{"num_hidden_layers": 11, "n_experts": 64, "beta1": 0.95}
Below are experts of layer 8 (counted from 0) of a mixture-of-experts language model. Rows are named router (the router's row for the expert), up (a neuron's input weights, with its number), down (a neuron's output weights, with its number) and show model dimensions 0-191. Each number is 500 + 50 x the weight over its row's rms, rounded and kept within 0 to 999. Numbers have three digits each.
After each expert's rows: "gets" lists some tokens that make up at least twice as much of what it gets as of all text; "comes after" lists some tokens at least twice as common just before its tokens as in all text. This comes from a sample of Wikipedia text that the model never trained on. Tokens count by the router's weight.

# expert 57
router:547448462514575515483482490520502526562633521583407418611462582457456465452430510492473464476498566418563500525427478414534482485572481490502595515459481419510467570547565512485502495470507417475519479545447512574530527558534533441527488526463525363523453591484479572464516516601462512599498439427487586598475555509507514431486444454442411445433442581433432470430449469479557488455576479460511518496532444452449510466545584522452540529422520487486517410487511404542527496565508452504526404487466570482590547535426484449568570468557519459495486480527513539457571606497527447468
up0:547465578455515587578541507491492554554574394525452438489502527551570559528488511545573397447565496468552493495457469572545518491540527508510508529404525540458503477427539528457488498503450569468430424418544528566497473471480392507646472498492471541422502475497516466437484504471517477491558485579557510509394557610511457504447550486464552516486477435503540607531490515492560526534490461415536468510501556524481530381440495484557515541449499521524496490479512501523454560524516510536459461528465519504459482459524455450563489455525396488520448557495614443495534543493561471522
down0:483467459544520557557615434517521440489576606557537523579413448591569433541544446505610562508535530481422463446571589475554510509554512409433471400510523506448480497510467476406451580536477537454443510532541504437547561522521577436517430477488509559460514452479539529428532472501536563543586546561425476520484482558535438545557476527526536459507457555533528499490517483522480460640507541467436451544465469558573452493422610535556491505489419559521504454617552459401484421497418548526483466449566527541572466526487539448408511537557470537579578475539534533422547486455512453485
up1:500563503424514535531448461446455480547584519458483547479523479590457513491526408480590451446481438596565492611543588432496439427458537394449520457526447522579521450509481521481483483467452553498483483479473539653478424523522621413480469547517496546563421477519531468504471490510503497497509568530448490615513556570526408468450491533564505510563585490536486579529556526531574475404417595550387470592519484491468487466568487509521487631467605506392459542499482445569484521437512504466513520557482533429522490553449544511403369542511501522548507526511535465480517535442476577506
down1:457567513425525435528486535514483461497569517467512523468456456560407492569518461636391419521534488424524476465463513542535504497487569612415479597486497434452572471497496554604572446463470492591484498499516469420509518537497464458485530498565404520438476585461427435526530559514514432481555524498465574500598578521468461484591603486443504533506535575501573501439517484478493509489464526511543620465500506524451419397472433462505527521490510519520530523496482465447469397446551527442518515585556517542481471569558500540542538555437413456573506518483578538542478580464554542478
gets: "1", "0", "2", "3", "4", "5"
comes after: " | ", ".", ",", " |  |  | ", " ", " ("

# expert 44
router:432532551486542505450486468429494538521568514450452426542522407385511477441574514484553578575473491457568465440483592483553445505546545533434509440550552568474509499508514499495456472436489475569438435539477499439465593610524498449445472582515487524490573504619525570596387453509478530464544511512426545468462504529474431480548446523567530576500448425524535537523479576519474530490437509543540466499525487478497497570463541589441485400405447592405550453523580585445501524572557484499588548539495488587486535437530407547511448400591470476585524513489529531496513550553549533452
up0:647550492388458491509398524553578493545442535436461582454447460565541466607520406517536486574474445484546473530518466423525471489551529498487535587505528499397481449505419455461511514470581627488570459477431473416555490486438474523484559511398532546475532407412445417553508519533552444503414493449536586604561453542567512481591494458500525499483522556528538532491396449456467459520440444573490469424534470530518533450494485390464453465584496505489567506558509434407463460509515504436483527552459471520490557537472575457477483461455563471520490405549416547444608487501438518562
down0:514432449531404503517572558560530577467493490520502498497485436485500518591498454502453518454594485466568468456485489539422552502490422457540487497543522535460576486469513558370480562540453563480566542485494454527469529431457541516457523541523456444464600508419482545463537452523499492552496429448459497580472531534482476465570573469532523432555490589568528572512525465502512479543468413559428555464533474497484536499482443544461532458577536569530464543460485502545626552405516594421481446551547440528467459606480473477499457498555509544468518471474430518484450437541526462505
up1:555515582492550460459453452478483609459550475462481499480438540454546543485535592528498419447470578513467441370523516539477440510428479477517478524517439480469574404590433415464576471508514549553523553424521576543479536572534497502483471527514531544511521396557393535499549523465428520464452525472437428526488478518519549555469541480479514422524481489507477527585485433494497577495485523544432466432432548476502554469497534540439538473606531513489523535553554438519468527432568518478494516410382483473448516523620484497458475526537479507497470368424550378497603552583587640462
down1:501519369530574569425474581489504461524515497419480450513458472606587447525572585411478517558498443474522496473501539557527477530473498433524516470579485480525533524408572513570516507507555485390568322400441590458583575519490583474529476429452483560489565483499437485504450465556410584498488496521575512547521506508489478555459479469637533528465495451462469511434530525558463432498428526563467555527534434501493559523436484492462413594600447527487460425486490567457504472472439457461524506537480457530469509445502572411461565459481499483453541545499459439370550445407544470501
gets: " | ", " |  | ", "| ", "; ", " ", " km"
comes after: "\n", "0", "2", "1", "3", " | "

# expert 54
router:513433466492507467474431570529570517523559465487473471496477415575428513460436556520519475684609574533495485410477560561429535518472487551471433534470434490538628544555566503451513523434489526548533433424484500529498511477543397488525464537496536554468461460485502463522415455500499568539523446560436405464580479512458422570472535482510486544422552465419564499580555467513570466405542535465549453555474482539533524522469531566538566452499470520524499514448445515519475527496592507515553582514516495522475506484486398508528488482584559447456521455589601476527573474499485479484
up0:479572503470474440496482495534551499577580485505517499524338483545390488529549473457467419531530557527517532550597440449561505527466594526521616432478508562495496455427592524463434474620565583505444419521518475535510488579420509556503564497433590544475556548490409574535500507503460517426480410520456539459449459460570527497467433474445567464442402516558534577590440513557517496458483480477436545449618491476420406521529494485584416567531631512480460444443529557383567412456492408522535521596473521550515502497524485492577559417433438462460515443510518442522602399560489469522
down0:424464474443595569536547502445521499577460484523521541542521445438472444489500492411510491581549482530604490444502478456517534426422478453545477429536529466466465427522471456616470550486462568485457433487627424541534590481492408516408449515518560497625492550566448555475569537392438473494552448389528490533500439461565589444527411517485521492497547450510525551525498548474612473447507546475459502476500471480523608467547538521493358532516507559506483490476536409440482534551451493491490494564537490465530546583523507577334503507506490552459493577546560499450519547613519509470
up1:499532597342489419400471503501517477519400511524516488536452485606474483494540469500472584471575465575516412495495534520476460479446432570443483570584444502563509464539489416502523569544547454494492471518534478541502492443477551397419475528406571382515495594523503530442510535502486535492465507575516452507466523442425519472547504476465474470456511493525482598469508494381473521545591425541505383569500430444536470476499439562583442489503441550429451542524473436520525543544470493473440557523446568549562514461500498507485520502447468539452494495522461589436544513540564548507
down1:434465486375392494466468476429513475611478524505507487507495412576501486518481542526499612448576475503498439421493557470574510496552504546463467545510531462558565430604440471507539450533506554496512500590516439484470511437550493529447541472574535565484450502459520426591469466447471505547549520542519511586553484452527513409488509499542521567503537559416562446569440530479572472426501475538333532483445532479492489537525553475539430394449474541499467547419573567646484554473496449470613425449509583434457518546387511479558481487539547458468515546546523490456452548550503434548
gets: "\n\n", " =", ")", ".", "us", "idae"
comes after: "1", "\n", "2", "rel", " (age ", " / ("

# expert 58
router:499424529619455398471510457444452481440499471432488499625467402518449440514460503425523463496554435583512546504557491466572512535538460464546470468545507581524470563570496566503435517451543458512416534496485544471480451440498419539459416489518500499487478506485492485568492438575554521464383538517440493470481455393466515526498424538532556507514492549516518556434500580510423483522559486501461500504489564466507428526422531598475461581427526541509492443537506505521565536490509469633541600441517467609599440537534452438499494440497482548418531479419482502410485498487480450544
up0:482534455614610503533426481525545488425376480491471512517503549563509556440481452522498538413544534470502445517541556449492537562537407505459506537565542553517455522435503536530547514474638425497475526446522474540502506505420493462508544549476554399479601443571531475479396462564375474496475485549547500505512506455482540501485481430470471516501558499568500548541479517509500489636523507585440466372466533492549467640545603550467531520549436432538461457457495464559535511630439452463527589400484435565382458613426551457505586502520476522462527534488551494492450497427476548437
down0:465488403518489555508504443409574488523526442549489549420473542468425464439532406526548497576582497479457500452472496541466499492457561493452553566486531494474493521608499483404551490490471454450438479441441474504464436488543502530529536437457571442557495415523441565543569448486548549477446532461522500443555464485453482527496534500508478515527557509476521500601512464572541519471480483419454363551596538482506482446504492507525588538459474546627444452508603569470521501398488439429487521471522483472463440500524466561498550481392467458370494530418486439533600537442427582430
up1:518470487438465523531504600513484540500508547509556566491483460489523455534520418430434520471465558516506512423429529493447571471502488538543542415576597548483531482513548502448428527525542473500399541684454445564536473460484481530512547472532506423507425523503483500426460479516541426507446429547556602568576508513490464551464509568420540503538613439585512597531465519535464406486511435447402512563454503482506574501476527679517399496454575480510535573417493577485505473623532565496542496495499529415489520473488556463482477531494472531492594446501390496545482541536596517551
down1:494596502524423511480446519542465585511508461580441468483610528563557483598495374452539470591510475553372545507447421497448489427437500575444404532450538501582497462439521494360550480468446430458448481502497554464598567547460582414521499446501496563515533470508462411397551539556433495500531502493456507473582407478468430576515461523524426485486422505469471470435505505532554507384485505522517452458572594495504408509557529552552475432526440590485460491532556533484485493510464581522487597438495457565567529479481423438550410544471520461502410607428564572506485485505496449485
gets: "==", "\n\n", "===", " ==", "| Year", "===="
comes after: "\n\n", "==", "===", "| Party", "|", "| Year"

# expert 23
router:472494542496434464446444454597464531526465488516387543525494445446498397485480489562546552501482400448556476499553485478547528593419565476612559581480504491478519537496530580519462500468593476511472537478499465538511543581394497447564478628454436442432460469461540516441553575530573532571454470481555501517452551474438515500519554485558441443502470539474509440418513416508540533594445425515509530530459424437478550418536499602535468501604471480535510547489502545500503506546433465383575493573417424472482466507536512505600574464515547442517557501460561520472461466517514463481
up0:534572546486513474590505508494496426488480485516450489509490479517544399430472523470589465406466331425539454509550575495444583540452466485395467458431528512483439498565509580486457427435469501471501497493503488440546407497470581430528463491514504488461483565488477435491529494490436508491525366535474508601550542426438571540437464505422478536569552494432456544512514576480542611536552547521411471426477462563482480558548468548503620519546424518508632441490460556431525426557554461487515594513522471479541523437463598445554586542454502415519367523438472511609440480503563555460
down0:498529500378537444560485438561493502568543449491512568539550516537448442587515524503432517550470475446503529473548465465520516592440533469506495432437468481541513556494592500618503457490462400462431376386471458527430504534503499530437521478437474506507613541482491475435547465431467502568521516534540512471504451502451415436414449511493481513480567525461519515452519499505456468523663524449593538469516449530483591472495545458501554417511576505537523461442558537482394521541603530568484554518504477415465492542433466595417606415466528530422449472502552465615493451504478557445
up1:571514577496406510527487498505495503379594404413491498513514543449488489441557492477481423579497488458553533543515555513517485479471447538618577527497514510582502612522415502518472460560499532475472434600493509414523508480462473502555561576542459526496459527510601390477528606508556558421496573588508481494444459542499465476507487484463525556520458460466518441511479527538510499489496548510483546442490475529454492493517422511486559539456567550557507518490498592486499527476492493540465456414551534484510471475393404541554516397522505664504431439460511551453527515451521454502
down1:471490498560553441520491570542545530616561578496483457447467440528562466549487531483470447486481502450474562469444505502417560496510533511438508457449457580502430454513476524444438443443557491505529508576469395556481462489475567521529631523469460464476568553436406534532455440496519385532524577547498506505495524508473461503460430504413525541347497501472504509538491444579348477449526586556492524558540512476626531521541512498448596466518512462615469496523441471547469566585463543484493447522508425581538546485600547455561557487601475495528542490577456469445578511569468556473
gets: "| ", "\n", "1", " | ", "\n\n", "; "
comes after: "\n", " ", ".", "| ", ")", "3"

# expert 11
router:471512500582444501518448445461465432520484531577390481565477457586415574482389464568499493508546545422485598449485507558496559520433522409476508484580509468520486465564527540523410427554529548469518553557479505523459563564460465546560562484601534495469394567460510488488473593525424569529387550561438440467419574454466571548469513403511527540554402528548503519450503519516540438496452538450427551527517459498526472488491554587533518535536551374420541499542460541500546535495527483493473493435397484548498511506539454501509411490505483393461468548489431590512460528424553459476
up0:465571396414468468534451559490463514478584600543580427485469540481580423476468428588535554456502497466515500462501457558511456562481505524522449519447509517486553583482497512435545464522557424504530554537504505421490486487480465481465528427481601456462429518538546505520580572375510494454428593514417516466526472433485453552501474473514548403550548414505528451400470553560496440487434442449498484525554629539651537489509521478485463559500505443543433508446453434556467382407539567440583506491520451540550504515522440491483507541481561527479392610533502485442512487547435548493
down0:558453565411471447593521402526552508464474529521545449533595516493473509489513495597439504555433514484559424626491576520467430494477512513488444492492505456455465501560565506608518512542509480523510540528553475529576543493496578481483504561560468548434568533442485515567432488600410423510515490502499574577556502515503488482499520535478543545424557577474549508532495466460488483429510564483463446578417414554546483432452428479569483479534455462465558341493487537502513523508494468549428492542490518464426444404564518488513523595519527438421541396520349410584549488483597428621
up1:592456479627475515516593484570594468561486471557537506469393429608448374473514426515475512542516437412437463490476485500525464482556456465578558465472489481415483483459499454487453506470478523386488486422470456529522557456511511499477503502496552635512475386489396476438501502377507562547492462485519511551553432479537548591484481504519477574553460522477477511442420520567521510474575497460508458519476507468498500488554466471536470600466413483463561532582617497421550534516518542523403509513626506532465471572468479460476606543548449502535490535594546438533406452573538493464
down1:481424456473495493450474543573474478490502572272507571511499524486493508552457514464515481510540494444527553571436456542588622596511481503499507531447516505493531394513604572646513479446521554459492497527563464459608426471574521521510408501543520480568474626553509532588491540480551458516500523612611454442574417600449503476527482510546596499502489589555533573484482540515523469519502458484491452571515441451511487435450529505490458516525460485517470517488433449436503389484422479461585528553522506491434438503578518566607456488447459468496458388491499545458399542537565479456
gets: "\n", "\n\n", "==", " ==", "===", " ==="
comes after: ".", " |", "==", ")", "===", " =="

# expert 55
router:591415520522573489576472550528468474516454503500559458402444467559512491544509555473615435528478480456395539534489574600476500450483546495411566539528491478479519399575589478475476453477544481410517449458478504524438562459502445530488531586499414407486470595488534519538430552578477532473455553540489487431479527526437457487574493460461562539481527512466390547459553508374593488545434572499490512518494397455533498567468509585577432519534509437447529545543492481488595507523527515498446409575492445549474530437543414463507502409458501483554430516478450484517443591568478419516
up0:527578516436526511425561516612513444502516542474491507440378547498540462543472561593486547508508463519505487453433499611529441590477494576456401501533496531507467455573514500466475454468402449530520491551484631511518462475594411622541484450517500480500514524392566542495560519513545502552519538491552479570575501426438474506539494510526503515462465524463442450509623436518542581512467475512492455488550482495584484574528547536480456473537410534479534462503559518593476518468565496505400476579454445484404385565431433606546523446478489386499421618454482531503544495589461522622
down0:464505471611590455529475536543573572569443488522515452597487529523510372518541564484604484589548549538431473520475482453470579548478480496488521571474479500505510507527407488789466529422506547446459467493585432423452379464531531612475545510562502466482466489544583477471449478592426581461431487561491541499546505431540541467472544452385416483549464560437501482416574563530505510507558501471517410519553509480465566551470442562572476471417483481496427562404406513502445543464509438548436511536495477441575521462417504553492440527491500464457531461404587523479501473562449556505
up1:530539500473515594483534457478496510566526402598496479444504463488480576554512506449477482450439525441560546491529611466492528502515523437508469488408478489531510465504436535567508592529512425491579432490456468471527481508552560496497462549548521558419502503433486496416569586575442457445437596544420493587542550548500507511457532484502490492455403494513550522454564447550586484562484449441454483523561596522491513558515457506421513550531463441398493499512486475444512495504562564432544445416553524446574465485452490386506454431505510404439455493560548417556413478420555455539
down1:503580598529520410492475521389525473540411575498475553483488501558457530512420456535463471450444567440465542442528429479478546570552488517553563528525400526580480533556468421456546495471430576496523541549484424499516464509454649528425409420537461437473493550471587387510443497561443488501537515449460548465558501392517517562585510432499555579610601504567531483548558593451453523463540536482453368409506515487444510496508422525502477455485472459505520473479469470432423536550503495487458522512542532538502466432497463439577398447616505501407485531521514529538482403410434514506
gets: "\n", " |", "|", "\n\n", " MP", "0"
comes after: " |", " |  |", "% |", ")", " |  |  |", " | "

# expert 21
router:540466453422424573472447546510500539505627487408500512510552554399590568537507548453568460505427519472457413433446504509452535540586465494451637509519495540599453528463495480525486420504478565454505448583489424478475523550460497417488492531454513542483395470511479515530528457531498431519530456359493509529613485430447426464552532427485497532485499547445465440462410560441515506512503459553515527510454522477441537516505498459498455439582587399436519476481541517535544522492555494502449497591450561473483418532462434517557516423516533460476443473610491500452555560572551561453
up0:447500555553535537523506431485525579535429545499391456581471600438492447433403497425531440419449536492486446541532525432474417517500529466552498483511470413557390482463449462461417426393583511479456454554431425540512513563463428490483495464539495510478448518518393477477515595429483535584389464456503399542464475346407574496439443534499578431450459454526529509392509416527508570524566515487492475470420462518505560508475503546484531562398400508519498522532543512554535572566475489536456492561612539470518534442520502529535467537511513509498543535516489481511514509458464537469
down0:550531505480598529431410490560464534614501537555473541451450527441502542509473507546514485531418464426472649405555485535512489500573511459507577428530509493497489540462514556614535488415428458496597512448560516484419507456611487392475548538490476580504490583493536513406499495503524550528536469530464511520490492465523486400484563472523477417459489554507658505593537568408504627472519475551504527481423428501523489487471496451516541603565472478559442501470479494579546540558423423474468490570501478475501485537548549477521590533554484437318502505474539414514581404528459469528
up1:561550523525494442413558538532533457487434558462468565444505481493483574474470566447474489584512616410396573535447473563485548478522525511520547515482501549525512539516451475552502597497533374586471538525421456488535426465503560467475604531455469495416478490481533551534395452531523501468529433513542394448543490415480554595471397396452567511512504437395458526484532506525536433523435611479470412509604444507530506462570449474504506497533531496539480449571546470489579502509580552532408507517519510485561495502530557534471524556490522489545487478406442489494397536555496561538
down1:514509497443530497439537480518501508544476539479445553550581493494560485475485471444532448617605566493434585569444496548510403506478510486559495509526495590366570466495585476571566511536584415489471553515519487523520487469475574449514542492489495535495483505541520430546411458470508448538634409516497383457521455475492446521479483442433508482435486506462368468462412465493448489471468600537472493524455507477437453415548458544564524483488450520518467449436550506523572525507523496542450432495572495537501402489440476565439467627448609452493493467415503562458504583503489543492
gets: " | ", ".", ",", "–", "; ", ") | "
comes after: "0", "1", "3", "6", "2", "4"

# expert 31
router:502482547466551447542496562497472475573506598463425484529506500443451533531580493438568465505544529503420471531527461478511475550502486500428548460478468509580516528542535505546480539551469464483471554449461520480435476537465475473555451506552561521461438462599509544488534470513541462564541531437457498585526516559491457519592456485508488596449548536409494455461516491574502490416530440392604462483509453429437535360517530442514577597519420479461474459535423535501386516560519492574506572404476558553606512520403484425488544416567447498535533486553488559495426543443505523422
up0:558481515518424489540468564609577422560503478517651513478560502487498437509525480512508531506454434450451542567408604530414430447482510488463447524510558485507523462549447443496484547441547415551477574463588399540450525505422445497530603460512468582467453483493462522517534522463553517461454421527497508563399499560446452466443491574385509487526514484501503492507519501546495487532426424535429452535461543439505418564490549443578438472540529569440453573500524594517602446503484520484489480562527528431435492490481453542490461558466546474556433463535607432516443571358573463475
down0:454493515500431479427476508429551565453466542540398504479568479541505493511557503518512448476438444541539537519459504491399429593507615410489575449500415576489407534521513411581431495465543516572400419557401496611501512522559635576461522547505458446488409538442567430457514503514390536530497468570530526500476507501475364455490476554506512481534517482584429543422529509492543461509503527502517469495553486546555394477511457557457502493411482513577440459398516524360476499513490463510428505484543510513448452467461537503498462569442533419482425539485446557471528499497488533542
up1:626523578505508421481415475520504499505466534356454544453516544589512472543493477480511461539469426509524466505500490508487515460478501503599534498398504516475489485547572455500446500464610516429555487515523572498461409434458430461521486480573510452541522471411542478483478545471427524552516420471459505614510512563471435414447514480467484505573456433494548507450506478553401631529485554486473501585533416466540524609477411496560583514429545510473617387476525497539542443450437521528482392567466447460523510456499451460433498557593437473493499453520527488484576531511447533524
down1:502505454545583454402461543550583507580520539475553397510502458487481496465603530495467518432468486525598484518575544575503567413526532511444456460506507466433453372579529509647510502530574512461548569478444507555488532518588543425523433452464487436430499489497517512591413507528447451530521431537438570536570458529445518457555456464498488541448512376491581505533461519518498475409501387527481439396415445537551514490432561510533529425492483482428570434397609523402484511498527552498415509529478525497445441470418559462518495476505496546541446501509442472453501527556513568436
gets: "1", "2", " The", "=", " more", "0"
comes after: " | ", ", ", " in ", " (", " ", "–"

# expert 33
router:575563489508624534472433505637429535528431510510451608488479416519451565467450486487532401587540575410513574460486485502415477426537562481492508551511526508534536543505572474439550554493449480483554430439438495565497471509528382500583510524576469534437448459429512539567458488481494531581485401477449469510493483450445555494486622467458566597503465425487478482537582557537535436485537584500459560502547489536522554565410490539571528540468575565489489499405591416580455449509441512405425516488532517486496458509483517415567479496461576401538450443541524431479567540500407483526
up0:487515519532470502536560599475530492492539460440434602457483523510421588479446520425524485466505529392473416514470578493509521404408491561565518506410472526539465547510475515513436441513498544529543437576470504503493432547478503512502520478449568463418424554571478458500508469497454529556520539489525496582455543453498446512610441460512486563429514453524503473506569517514517570527475546490451547497551558461523510500490488497602461532481610425584460541482621532489526467495512498481497532391526578457486508493484468405450559503434453427480496403550434542505575555497517486552
down0:500532442462519493435472453519480458520460541522492454426487473497402541503505505468465599526523471475587473475442466462485636548550515489499499487376504552529504445576494541582498483490519433511469478510515508506499480466463465515538513529471455453595490489479510493506562539477492549480493410560509587526508463398465451528481503522463376629510461514478542520553504430556451494400525467464489526460595545506573585591538486553462452514447493483448569445481496542520449598497628451423491412521502511536469611481504522496487519605471468532547438485416521504506568456518429445491
up1:486473419601466575416517649480458552398404451407520580418507466496591526524484535525478492585507555556478468507578526467507486454472553493492541525454503444440502570501501461508567639519479492423485527463558531494490600483456536532477450552516454492396490533539557464397498493491459462452499444467413508517446490434467524416505535499517552515460399487478475457501459497594480516504579492489407526470427475474479453555475414481421487489569467494640447515564511405484538447411530486520504518491477505521495467488464448579483434547523433439479496474481479509441532524465417437598
down1:410476419482461538496517458483519467552525488406470516544428493453516537505453438446472392543452477565467577481459580489469555480537547612485519390516444550491452492459518434527594441441542443545602546465509466408445531545511541526408489462474603484446551478521504494444517474484478427559601501575468555589379538540470479462503546548514472517531425475516434576501483463494560570523493532460462483482410425488531568538561650455465489492456531443506513457486564485501566414466428471545538453550572527565540499571466522537383436548542485547462527493609469509465514499485473569536
gets: "\n", "\n\n", "–", "°N ", " m (", "- Time zone: UTC+"
comes after: "\n", " =", ")", "idae", "\n\n", " ft)"

# expert 15
router:541472559492451518443458491582539564551455594354557483505513521482555562507470607413475545555486575435503488575507499501518563463560497549474450563555489458541502572553472445481488517605566461514516553482503407442421470429450550519430527478513469519401544500449551599539448473527536522546591399455563431427538456607426446519509539491410433483452546510540511458427534460553522500465496482421472578508618452409462499439487510572536519494482374466467539467452476590460514582533625539482502517528477540487522484549523540516479570501529602492580575452523529495530513510513457519482
up0:559537455492460538499424479431583451553517494457526455490484594615438475577541502445465524521431552431544433482458463411501457498532517481448553524537577542533470521591436463482477492527453538493492506520445435483533546554505560517457482514539506499454501479496518487391571583576410496526585454582441504548510501408424531437517462533407524448528518512471599546504476509576637474496498553549617536449520425497647378488537488518555529494567418494493525376512469508520426516449494560543468415460555433510564523520533567473451517501495502506564529483590532424509489568531497559446
down0:429505575428481441415467537523463533502478526491416571506526564485511458542494480435496522430477441579477463449540482550419467418532471600607514443492485622465471525445443543607456405513537533502453565563460449495562464501530451488478498489493599481502477521553482536619490435536478468581534541472438583422415492486522533511468551494505644500532464543491452547502399468486436557473474563615402533511420438412487459535467450572479543467488486520530438448424482530518510435480486465508591544475549559529496439495533493540515537502445537485436496500516456533454523469540454564518
up1:616561458533461504492446502485607528538497457546519489500508488496470409583487481519441578492528531531602450506462511437411385534568552504589537416467507440523475560517407538490532459433524495564493471491435492520437506550498485440450465577517435514485432524441531402562452502525519590477483512415478431579495575503492467544511396436458597469526473512552479556579469458499469394475510483506546501530509540547533478507533494497618428523484532570517563485528552531575519479546553537502512316516487421550567557507487492455458460453468495537499462537504408476512582587546588417483
down1:464525542505523385510522520547535440407560539444455452476542586528408539483498536555590552518448521568566507528515460528476342456530508602530502540485521429471391580479544519426585478516583501515524419376546509450503514498453493543502485525542575452584536457459445523624536518494548475523455529514549516478588582530514433528412622563504478466435539506596444542530525470510459554436458531585458532593561458520485501447425475459458523547438493515412487449506497504573527441539496560492517474501438408420386608442597544543549415413522482557555529553473430474488557488514536544570
gets: "2", "C", "1", "–", "M", "H"
comes after: ", ", "–", "| ", " in ", " (", "- "

# expert 19
router:427467455580535498451545470432552472516504503496417511494488480518446483499541468399564521506419518421517586477574467428528497442532415456458430448550452541482458556487392472526472585473466476568443520462431624548480562433460452489492512553566464497434537513474511484480435400582570609477443505512458516449447495487468474519548421524459490487556479514431478479557487546493447490571474476478425506442463453424432434523509549585470531588451511478446467484611557565496541518540552432508576499453486503575572423506437443408454451421488498568570505447450443508393445554583478447568
up0:481525501556349515515571538440413425464544548518447549544490495465452432530466541536551515502516519481497466427460548509495518480419414438563598532506469501442416442521437408554450477483613462473471522562478415517481562485481509469480531441620454441518464499519516541526525488417472508457669495448446448526474423576500415500467529413475547499486447467520485610574434439506457497501560541516507478545576532445551550540493520519559543544461447432518547482618411477548501508466493576523440453518479438505555496533523500479475448486500481507503522485475483468363473576506584431496
down0:522469485566576550460468453554614500500450386494477529461570412544501506496526473481467482462510519619573547419525521617548430503432507459439572448467477510516579490454519510571551519458457487518542489499506448448461459528434605504481509567517488559562541526464545505549445479489437448517524495422503527407591516495412483536593452522415539535485477445565373531499461493478387549503530478551553516403530484492465568519480512563453390514442499525521567553455492460529510546562532512476476529448489574497565580465422464498486584481403509565513636497556516505448459499467551523477
up1:515546469502511440471504464492518456512417462494518413517496484485442479529468519452543468526458457486472502457534508474559375476564445533482492512525466587443520465458493531493398468430441461559499597495475482527517532525485423455491434571507452569523590429472514588516476506509507479472594418475480541513445514447550505437489560509507496367539475495540498504547544468413531481492534521567526471451588454553447599484528558490470515424543591504513596491472423450534489489588360447533415494546491378536570427482524472523450603518506510619641432554467535433470555499480376499523
down1:538521497562510577529510546472500620503496392536496507501516474539554447459375502540472457430494479532463472462525511510506533561574455456465413516593489572594486543561467534482426569467415465426507569525386420607483539541407468567551507496512463457547474518544578471456449446580506538580554509522486448527451497519512414544453635496458555574504565465499554528515523530471522443455575519443564498461465474531548526423616489487546508431462501494500457519537516594566515563495537533498471435443491486509501548516518523504551370471616491468512546396527475489534540490505473468515
gets: " |", " |  |", ";", " |  |  |", "|", " | Notes |"
comes after: "\n", "andidate | Votes |", "\n\n", " |  | C", " |", " |  | "

# expert 12
router:412440481419516479506516613564502480546493555589481491556587562550500496495440593447467528523459500532493443471500478475454551527510546461470535528429501478554502554549546525547474528639569421539383535578482541527442505518433501470555508483518527553417442551519549466512483529500555468486475480435546421494536499512445470457528423498479425585442404545370502495506529413460533495458559509386547576453615537459492556416485534485545586545553401561511473502580412548508493508535489450617587571530510516561545511457477457503573540428560548490488603443473452562424480526474513496410
up0:473501534500485489388530497500575412515451550451505471591519472483486499566482515586426571468334489534432591572471479444522495472498520599424574523453460517425604505479514499413614516490483523423480476584508456477469499465581509491440453558510521443565492343436561498523398425456474516403537429487528534429560481520554461435403481537372544505492554525497514520563535534530537455506470507495445485453552428438512510453497539553564527522517432639481456465433510469465517470567539474453478544613532523504541481566494557467404421594486575420601511521472565551504488662533465548600
down0:505446465598521468416495513492424461531577509515509400479558592522499431495543491567584568409444533508425527532407550460501483487481458529546489521457413544452460433559483493460477489490512495443421506490581456447430404499484512518542522461561506524507451459586605554552494497449421594484382468485529465526579453564571466500569417564626450475523457535496451584488430410534544486594478526502321453607462492540527518550570545509512540518447444524471467438592489512464482420514501566494536551508552530516436464511443443447499463588610578488581510435465453553534498495538535617538
up1:492492489523591597551484439476476539515473439477525566451547429410534481560440523533513579422541497551419477453458429480562515487612454472550460516420514461481413453571531500441561557568471517509478603514531513534572392506503537546537433451395500448507445524444547537580494562513424567502506466470568504487569612428530535450440475459443445515490473445402554488483623499475512533526495491529427541520429515467493444522450414453565582471455463509554504514623517468439455497505484505487405452485529480557448537551573539401510545498462585553454558538552468400457480492475539573481
down1:535505504476542512498554583485509478457507447484450608448569520436496535482431405471533467563520536470528451486552422445502502462476446486472470536475591570431432593474499460507564442507411482593474520524488564541539367433526529541489506530541442458532436530476567514569463474486504491490468495452516584444506570404479551516609395603514446486447622550645579476417534442571417570532564462414592452517494542406528415503552496468523485503492532492488524474543460505509442470547507534563489440524465514474508523477477460426487557461495525607516425483571435528501584444504494397535
gets: "1", "2", "3", "0", "–", "6"
comes after: "–", "1", ", ", " in ", "| ", "2"